Weights of a small mixture-of-experts language model, trained from scratch on English Wikipedia.
Size: 12 layers, width 320, vocabulary 16384, 64.4M parameters.
Experts: 128 experts in each of 6 layers, 32 SwiGLU neurons an expert, 4 picks a token.
Training: a variant of Adam for the experts, 299M tokens, 4564 steps.
Below are experts of layer 7 (counted from 0) of a mixture-of-experts language model. Rows are named gate (a neuron's input weights, with its number), up (a neuron's input weights, with its number) and show model dimensions 64-127. Each number is 50 + 10 x the weight over its row's rms, rounded and kept within 0 to 99.
Before each expert's rows: "gets" lists some tokens that make up at least twice as much of what it gets as of all text. This comes from a sample of Wikipedia text that the model never trained on. Tokens count by the router's weight.

# expert 68
gets: " the", " The", "The", "'s", " =\n\n", " this"
gate0:49 58 41 54 47 35 45 35 53 41 64 58 46 53 44 63 50 58 56 42 30 63 56 60 40 44 37 45 35 39 51 50 54 34 23 51 57 41 44 42 52 37 58 41 64 55 46 41 47 56 59 49 51 69 57 65 36 28 33 54 51 56 39 59
up0:57 41 39 51 57 66 56 57 56 52 40 59 53 61 38 27 31 59 46 55 48 57 34 45 56 57 53 43 57 47 64 53 42 45 38 43 51 54 47 50 56 45 43 58 48 46 57 73 48 38 46 64 58 63 73 36 42 33 47 54 56 46 37 47

# expert 44
gets: " In", "In", " |", " to", " after", " that"
gate0:60 54 55 37 45 49 49 61 43 46 57 45 42 48 19 44 48 60 54 52 46 49 58 35 48 52 57 58 38 60 76 57 44 35 41 38 50 33 40 58 51 40 54 47 45 51 49 47 58 58 56 60 33 64 58 52 61 58 44 37 58 49 56 47
up0:23 55 64 48 54 51 57 63 47 52 31 56 42 45 47 36 70 54 52 52 55 55 39 40 53 44 69 57 51 53 62 35 39 46 49 52 36 62 53 53 62 42 32 48 37 48 37 48 66 69 47 47 50 68 27 43 30 49 50 45 69 65 41 49

# expert 92
gets: "6", "5", "7", "4", "8", "3"
gate0:44 36 64 51 31 41 66 71 60 36 49 50 50 45 38 45 61 63 35 44 59 50 74 64 61 57 55 70 70 45 48 55 52 38 59 62 40 46 71 56 66 39 50 48 51 48 50 46 60 53 57 58 54 37 52 28 56 48 55 52 42 57 56 43
up0:46 34 65 59 44 43 40 56 64 47 47 19 53 57 55 49 38 48 41 51 57 45 70 41 55 75 59 58 46 45 43 45 38 42 51 59 45 43 51 44 55 42 78 55 59 60 66 72 42 45 34 27 46 36 57 57 31 38 46 65 63 48 64 43

# expert 87
gets: " G", " R", " C", " P", " B", " K"
gate0:54 32 64 61 47 45 51 54 32 47 59 62 36 47 50 55 59 38 50 57 60 39 55 51 45 58 63 47 56 64 51 34 39 41 38 37 42 41 34 38 64 55 48 51 53 36 54 61 43 51 41 57 56 54 55 27 56 50 61 61 45 38 43 47
up0:45 50 69 54 47 41 36 54 70 48 49 53 56 52 48 48 39 47 46 50 24 58 50 49 56 47 45 39 38 39 55 50 56 57 50 55 52 42 53 67 43 47 60 50 51 40 62 46 51 60 66 49 65 66 43 47 47 46 44 47 47 48 67 60

# expert 69
gets: ":", "-", " the", "=", "|", "==="
gate0:37 44 34 48 52 26 50 52 52 53 29 49 64 60 60 56 54 74 47 43 54 48 58 69 59 62 69 53 50 41 69 48 38 33 45 62 59 34 30 63 48 48 52 36 58 35 47 52 58 62 52 62 55 64 56 57 54 56 44 55 49 29 53 46
up0:63 59 56 60 65 56 50 53 56 56 37 45 57 51 50 39 51 42 54 45 58 50 27 49 54 50 54 62 42 41 63 38 57 60 38 54 71 50 47 60 50 54 50 51 47 68 52 56 61 62 63 48 26 62 66 66 40 56 57 65 42 61 68 49

# expert 29
gets: "2", "1", "3", "0", "4", "6"
gate1:31 49 52 58 51 53 47 37 66 52 52 48 41 45 53 43 58 38 37 43 46 55 41 57 57 59 52 56 59 58 35 46 48 45 41 50 71 58 48 63 48 63 41 61 55 57 60 36 49 55 66 46 54 57 60 67 63 66 52 53 42 50 62 60
up1:52 52 67 55 51 35 36 57 56 40 45 60 68 43 52 62 42 43 56 48 68 46 37 53 36 70 56 41 61 32 44 45 58 36 42 39 66 51 38 57 63 54 46 35 55 40 56 39 49 48 60 62 44 30 46 41 50 43 61 60 62 35 55 46

# expert 93
gets: "\n", ".\n\n", " |\n", ")\n", "\n\n", ".\n"
gate0:45 38 49 37 32 36 52 58 39 57 46 35 44 61 51 64 61 36 52 54 47 41 60 54 34 51 49 45 64 55 66 40 58 42 59 31 55 59 51 43 69 68 52 48 52 38 39 51 63 38 65 45 24 46 42 51 36 39 55 63 54 48 31 56
up0:63 67 62 60 52 49 46 50 56 60 52 58 31 52 57 45 56 54 61 48 68 28 48 52 62 54 58 54 32 52 69 56 43 57 37 29 47 51 65 54 53 35 22 65 38 47 44 32 28 49 42 55 38 47 45 55 55 47 45 61 59 37 57 43

# expert 13
gets: "1", "2", "3", "0", "4", "5"
gate0:49 58 65 49 39 51 24 38 66 48 61 52 51 68 62 36 62 47 46 52 42 44 60 54 50 36 53 50 66 63 42 46 48 57 45 49 57 45 51 56 46 52 25 49 44 57 66 45 36 54 49 57 46 48 50 56 57 31 39 49 35 51 59 36
up0:52 32 50 59 51 52 44 52 59 48 38 43 44 64 34 54 49 56 70 67 46 56 48 37 39 41 54 35 47 39 42 44 39 57 46 42 53 16 56 62 63 46 40 49 51 58 45 55 26 65 62 49 53 39 46 50 60 38 62 63 39 58 51 29

# expert 80
gets: "0", "1", "2", "9", "6", "7"
gate0:40 45 44 53 40 48 74 34 65 49 49 68 58 42 61 59 43 55 48 29 58 39 51 53 54 35 46 55 36 41 46 46 52 48 56 66 55 48 54 46 57 62 38 47 55 36 59 41 60 58 61 72 62 45 63 33 66 43 68 52 46 52 38 62
up0:49 51 67 39 55 42 24 61 60 38 20 64 55 63 52 64 53 55 48 61 45 74 53 38 48 39 62 54 28 47 54 28 29 50 59 55 59 58 53 57 49 47 43 59 37 54 59 45 46 49 46 34 58 59 51 50 66 38 46 52 52 39 55 43

# expert 34
gets: " ", "–", " —", " —;", " .", " No"
gate0:33 32 40 45 60 55 38 53 46 50 56 58 34 46 55 47 38 50 70 54 54 55 39 38 43 42 14 41 39 65 41 60 66 52 62 55 59 50 52 49 61 53 56 60 49 48 55 47 57 46 51 67 40 49 54 38 54 65 58 48 38 40 47 52
up0:61 64 46 66 43 52 32 59 51 39 39 34 35 68 50 53 40 66 52 39 42 40 60 47 35 59 49 52 40 43 41 45 56 36 57 59 44 46 43 62 43 50 42 38 35 49 48 61 53 42 37 40 52 44 61 45 38 55 40 38 39 42 44 47

# expert 114
gets: " \"", "S", "M", " M", " R", " N"
gate0:36 70 61 56 59 68 29 49 56 45 58 59 64 63 62 62 32 59 44 45 41 58 45 53 54 60 59 55 58 38 62 57 46 60 54 38 52 66 44 56 36 37 41 71 62 39 55 40 55 67 39 64 48 50 54 41 52 56 37 45 49 62 31 53
up0:55 56 53 54 53 57 45 43 30 35 53 65 53 47 57 53 50 49 51 44 50 53 52 64 56 50 30 43 41 56 31 57 61 47 73 62 55 57 56 71 44 70 46 35 53 55 55 28 34 57 46 44 40 43 54 43 35 53 50 42 43 59 55 47

# expert 49
gets: "9", "0", "\"", " —", " He", "He"
gate0:55 62 51 56 51 55 46 54 53 45 37 61 62 42 26 40 49 43 53 46 60 61 44 45 47 51 55 49 58 56 32 59 51 49 55 46 39 52 60 60 42 51 43 68 36 39 57 53 47 49 47 53 36 44 50 47 59 48 58 35 58 56 51 27
up0:73 55 67 38 59 57 53 49 47 72 36 53 51 52 36 43 33 50 43 61 39 61 36 48 51 41 58 48 69 62 40 49 59 51 44 50 55 53 52 49 42 66 58 45 43 56 35 40 51 54 52 65 33 43 47 43 52 59 77 41 66 53 67 48

# expert 66
gets: " the", " of", " his", "'s", " its", " with"
gate0:54 53 52 22 62 41 51 41 51 37 35 65 52 48 28 31 57 56 46 44 71 54 53 67 65 45 56 55 55 60 48 54 40 54 45 45 58 37 45 55 54 66 44 42 45 42 41 55 49 61 51 42 47 65 58 22 60 49 44 59 58 60 50 37
up0:47 69 41 48 47 48 47 48 49 74 46 38 50 60 47 56 56 56 50 35 61 50 47 69 58 56 62 50 62 53 52 49 75 72 43 62 48 42 51 46 45 41 28 38 32 78 44 43 63 60 60 51 42 41 42 53 37 64 68 55 55 45 58 45

# expert 97
gets: "-", "|", " |\n", "\n", " |", "\n\n"
gate0:53 57 37 46 73 57 43 65 67 52 64 50 60 54 52 46 41 45 55 55 71 63 40 46 43 56 48 41 59 65 51 58 53 53 49 52 57 44 26 49 35 47 53 66 57 46 56 40 58 44 41 50 41 47 54 57 48 40 60 61 32 47 53 50
up0:51 62 44 52 48 46 35 42 44 51 44 59 51 51 58 68 59 87 55 42 47 57 48 39 40 74 48 64 47 47 46 45 63 56 49 49 48 51 55 65 56 65 59 61 32 47 33 56 58 48 50 36 64 39 38 51 40 52 45 37 45 57 32 45

# expert 74
gets: "\n", ")\n", " ", " |\n", "0", ".\n"
gate0:50 36 35 58 40 62 49 64 41 47 59 43 52 63 34 50 50 54 56 57 53 58 29 59 40 49 44 66 42 44 43 38 54 33 50 45 68 51 30 67 59 42 44 53 60 49 53 53 51 41 54 50 42 46 45 46 55 50 38 42 43 51 56 60
up0:61 58 42 53 52 53 55 60 41 38 54 60 52 66 48 43 53 37 65 44 49 75 36 47 37 49 44 38 44 30 44 38 50 29 30 51 48 53 41 62 58 46 52 58 54 57 51 55 74 42 59 61 44 51 41 40 50 35 48 52 43 35 35 56

# expert 106
gets: "6", "4", "5", "3", "7", "8"
gate0:28 58 56 24 35 47 55 49 29 47 77 60 53 61 54 42 44 47 51 51 54 51 44 42 52 41 45 37 66 49 51 55 44 52 49 61 68 46 42 39 33 50 33 50 62 55 61 32 66 50 60 55 69 64 65 42 61 64 44 45 33 42 33 32
up0:35 41 33 51 47 57 48 43 53 65 74 50 62 57 46 37 39 49 37 42 64 50 56 42 36 42 58 40 48 48 53 54 51 31 39 51 68 45 58 40 43 38 41 64 66 53 62 45 44 47 59 72 54 47 47 47 61 58 60 45 38 54 53 34

# expert 51
gets: "0", "5", "6", "8", "4", "3"
gate0:55 65 61 39 59 52 60 64 64 71 47 46 59 53 54 56 44 44 43 73 48 35 43 59 54 48 43 52 45 44 54 40 51 53 53 38 50 47 53 60 49 49 58 52 44 60 62 51 48 49 33 53 56 34 61 43 47 34 43 63 49 66 66 26
up0:54 43 61 40 26 48 52 25 56 47 47 55 46 52 52 48 54 31 61 59 52 50 45 62 59 29 67 47 59 74 49 47 66 45 34 49 52 50 52 45 36 37 57 55 65 62 60 40 49 54 41 57 62 38 62 61 43 61 50 47 53 49 47 47

# expert 12
gets: " the", " for", " his", " with", " at", " of"
gate0:49 64 41 38 41 50 49 66 68 52 62 44 58 54 58 34 55 41 37 47 58 32 55 57 59 35 52 49 52 40 46 51 47 41 32 37 55 52 33 43 68 35 31 51 52 51 49 53 62 50 27 46 52 43 46 53 63 54 54 51 42 37 46 52
up0:49 57 58 45 69 52 46 50 53 61 48 45 58 60 46 62 50 56 65 73 57 56 36 36 53 65 51 74 39 51 65 66 47 52 48 34 44 51 40 59 64 36 56 67 60 56 53 40 41 33 36 35 42 49 47 39 49 59 45 47 61 54 43 39

# expert 52
gets: " a", " was", " an", " had", " is", " has"
gate1:51 57 54 69 32 62 43 42 35 59 75 61 34 55 52 44 54 59 42 71 52 46 41 28 53 45 54 47 54 49 51 47 47 67 58 54 55 53 40 63 68 33 32 59 50 65 47 47 65 30 61 63 52 56 36 48 52 51 53 44 45 44 49 39
up1:53 41 61 46 40 50 53 43 52 49 50 62 58 61 57 38 38 46 49 68 63 59 49 62 55 25 43 62 48 51 39 52 33 40 54 46 57 53 62 50 62 45 58 52 68 43 55 52 52 54 53 56 36 55 36 58 48 56 58 65 49 40 67 46

# expert 119
gets: " and", ",", " or", " but", ";", " &"
gate0:41 49 46 38 47 52 55 35 44 57 37 63 68 27 50 51 48 32 41 67 51 56 43 57 54 48 41 62 39 39 40 44 42 61 48 41 47 38 50 63 54 54 48 67 57 34 53 60 59 65 47 47 61 59 33 46 37 50 48 39 45 58 64 36
up0:54 55 53 51 36 48 41 41 36 59 42 53 43 37 52 47 46 60 40 46 40 55 42 59 37 40 45 69 68 37 34 37 47 58 46 33 39 46 36 48 53 62 33 64 39 53 51 54 51 56 32 44 49 53 53 57 52 56 30 40 38 50 62 70

# expert 111
gets: " |\n", "\n", " He", " It", ")\n", " he"
gate0:52 64 43 59 38 49 48 57 60 62 50 44 61 48 54 49 48 33 41 45 52 54 45 60 26 54 59 47 44 61 57 70 64 50 48 49 55 55 59 37 46 58 50 47 63 48 50 53 60 34 38 54 55 48 43 57 50 56 66 42 45 40 48 46
up0:56 57 57 57 35 56 75 45 53 69 56 42 36 42 50 49 45 54 59 73 44 67 58 47 50 49 57 57 47 63 29 40 62 72 60 54 57 57 53 47 48 42 47 50 62 68 37 52 42 56 58 46 59 63 51 47 42 52 48 60 59 37 56 34

# expert 5
gets: " and", "4", ";", "5", "3", " &"
gate1:69 58 65 33 49 41 48 43 56 44 62 51 62 40 76 50 42 61 57 46 39 55 64 52 52 55 47 57 45 29 26 55 52 55 53 56 46 58 64 52 55 38 61 43 43 35 41 48 45 60 31 48 49 53 60 54 53 49 51 66 57 47 60 53
up1:58 55 63 40 47 61 39 42 36 47 51 58 37 46 62 74 43 44 30 63 37 44 69 38 54 43 64 41 44 38 49 52 49 56 47 66 50 49 48 57 46 32 55 58 58 41 52 40 59 61 49 42 31 45 48 43 29 54 57 60 55 45 50 66

# expert 115
gets: "|", "-", "\n", " |\n", ".", ".\n\n"
gate0:65 59 63 50 49 36 36 43 60 49 47 30 56 53 61 56 52 53 50 46 45 51 40 53 55 48 54 59 46 46 58 41 41 50 40 38 74 52 58 64 67 41 35 33 54 56 61 55 37 41 49 48 44 44 59 40 67 50 36 66 50 37 38 29
up0:49 36 55 47 60 47 46 47 61 51 51 44 66 52 49 39 59 40 42 48 38 43 44 49 52 55 45 60 52 45 51 46 60 46 36 41 52 47 75 76 68 53 53 46 68 56 71 54 55 66 50 52 55 51 63 52 63 48 70 67 64 54 54 36

# expert 18
gets: " of", " and", " for", "'s", " in", " or"
gate1:60 75 52 50 56 42 52 58 45 50 43 46 33 34 57 66 59 54 39 52 40 41 43 41 38 50 27 43 56 59 35 53 56 45 54 53 36 48 47 57 46 61 43 46 43 55 38 56 39 57 68 56 35 45 41 59 56 45 48 44 46 49 42 55
up1:43 65 51 55 55 61 44 50 40 60 47 54 36 45 50 60 59 48 41 52 50 48 55 59 65 43 65 60 67 45 42 38 62 32 58 43 49 58 42 49 31 57 40 46 41 60 50 49 60 53 49 52 41 49 53 53 53 36 56 55 77 47 60 62

# expert 124
gets: "1", "2", "3", "4", "0", "6"
gate0:50 43 52 41 60 52 50 40 60 52 35 62 55 41 36 43 41 77 41 63 51 27 51 51 41 41 49 45 63 40 39 44 20 59 49 56 48 49 52 37 52 40 67 44 44 47 48 48 46 54 59 67 42 47 41 49 56 53 55 37 66 66 34 64
up0:51 69 75 44 59 42 38 71 35 44 66 53 42 49 59 37 70 45 65 35 54 60 45 52 40 51 43 53 57 48 54 50 47 39 49 41 54 55 42 51 31 50 38 53 55 42 49 54 45 44 43 59 58 52 54 68 39 49 36 70 35 51 50 56

# expert 105
gets: " the", " The", " his", "'s", " their", "The"
gate0:61 59 42 44 32 47 46 48 60 28 45 58 43 47 54 39 45 50 46 48 36 54 37 54 53 61 36 50 47 33 63 37 59 42 61 54 47 53 46 63 52 70 53 50 54 30 47 51 46 46 45 60 55 54 38 53 50 55 41 49 63 44 30 40
up0:48 66 48 57 57 66 66 41 40 49 71 39 47 34 65 36 46 13 29 51 65 43 55 49 43 48 51 33 49 57 43 62 48 38 55 70 48 41 55 45 43 39 66 67 46 65 44 70 40 71 55 49 67 37 52 43 52 61 58 34 66 46 50 33

# expert 118
gets: ".", "-", ".\n\n", "\n\n", "\n", ")."
gate0:62 47 58 53 44 43 51 41 62 54 46 50 51 52 52 51 51 38 52 37 50 46 49 54 67 54 62 38 34 52 62 60 53 43 51 42 52 39 40 66 56 63 51 33 47 50 32 44 58 61 73 46 37 54 49 52 68 42 41 47 55 60 46 67
up0:42 38 49 40 53 42 48 45 49 37 60 43 48 38 57 47 49 50 57 57 38 60 44 36 48 47 30 30 41 55 52 58 42 44 56 50 57 60 51 48 36 55 48 59 53 53 59 55 49 52 57 45 49 39 57 59 56 58 48 39 49 61 60 54

# expert 61
gets: " the", " The", "'s", "The", "0", " its"
gate0:41 59 55 60 50 59 49 50 64 57 31 67 53 24 42 48 57 41 53 42 49 60 48 48 38 57 39 60 59 70 48 56 50 55 44 61 57 53 40 62 48 35 52 68 42 61 53 43 56 48 60 46 51 38 38 59 51 73 43 49 77 49 60 46
up0:41 49 45 43 58 38 62 60 45 57 49 49 49 57 49 35 42 46 55 50 48 60 44 52 46 46 35 40 65 45 45 56 58 19 75 39 36 66 57 50 32 54 57 63 61 62 44 61 75 66 58 59 58 44 40 57 34 22 44 58 52 72 47 48

# expert 60
gets: " a", ",", " an", " and", " A", " or"
gate1:19 37 55 47 56 39 47 47 49 40 39 52 43 55 38 62 55 66 53 45 42 26 50 53 70 53 30 46 60 60 54 31 49 56 49 58 73 63 44 58 39 62 33 37 31 39 45 46 58 46 40 69 41 40 40 45 34 66 52 57 63 40 53 45
up1:42 51 53 49 38 38 52 60 61 30 46 62 51 38 41 38 47 69 54 43 50 47 44 46 48 47 21 48 58 39 57 56 46 65 38 47 70 41 56 54 43 58 46 68 45 49 43 48 63 41 46 47 40 57 45 38 48 61 42 55 67 54 57 50

# expert 45
gets: " ", " $", " United", "°", " £", "$"
gate1:26 52 43 54 42 48 56 50 57 57 56 57 75 47 45 62 47 33 57 33 43 53 42 64 71 51 56 65 49 28 46 43 29 38 36 48 51 55 67 50 52 38 37 64 55 42 50 57 42 57 59 71 48 50 48 68 53 53 51 62 55 44 41 55
up1:54 56 55 37 48 65 59 51 48 56 53 49 51 49 52 47 41 48 60 44 51 44 32 50 33 42 48 64 47 34 41 53 47 49 56 54 43 49 62 45 66 52 43 51 40 38 43 58 60 54 46 62 47 27 48 52 40 69 50 48 50 50 42 25

# expert 127
gets: " ", "–", " +", " (", " −", " $"
gate0:58 48 53 50 32 64 47 52 36 65 57 38 53 56 57 53 28 54 83 52 59 57 42 45 42 64 49 46 56 53 47 47 61 37 44 48 32 47 25 57 59 42 29 31 50 51 36 33 34 49 40 48 51 45 54 45 36 66 37 69 39 44 52 53
up0:28 45 43 52 52 49 47 42 48 48 36 42 59 47 47 52 29 34 35 56 53 74 59 43 36 48 32 54 33 59 53 52 60 42 67 54 55 62 56 45 67 32 66 48 41 55 68 41 36 75 39 49 39 40 55 45 64 67 63 49 32 49 68 68

# expert 102
gets: " was", " is", " were", " are", " be", " has"
gate0:50 35 75 54 55 35 56 41 41 50 45 41 46 51 41 48 46 48 37 46 49 60 53 51 58 52 54 35 44 62 27 50 62 54 56 56 56 46 73 66 43 60 49 49 38 51 32 50 43 43 42 61 55 45 59 52 51 41 37 47 60 60 47 47
up0:54 54 48 50 50 37 61 60 46 59 53 51 54 37 47 61 61 44 67 54 51 59 38 41 37 63 19 46 53 39 46 55 45 69 51 53 61 38 34 29 56 53 37 39 39 54 52 44 58 58 58 69 62 66 54 45 41 51 60 53 45 49 53 57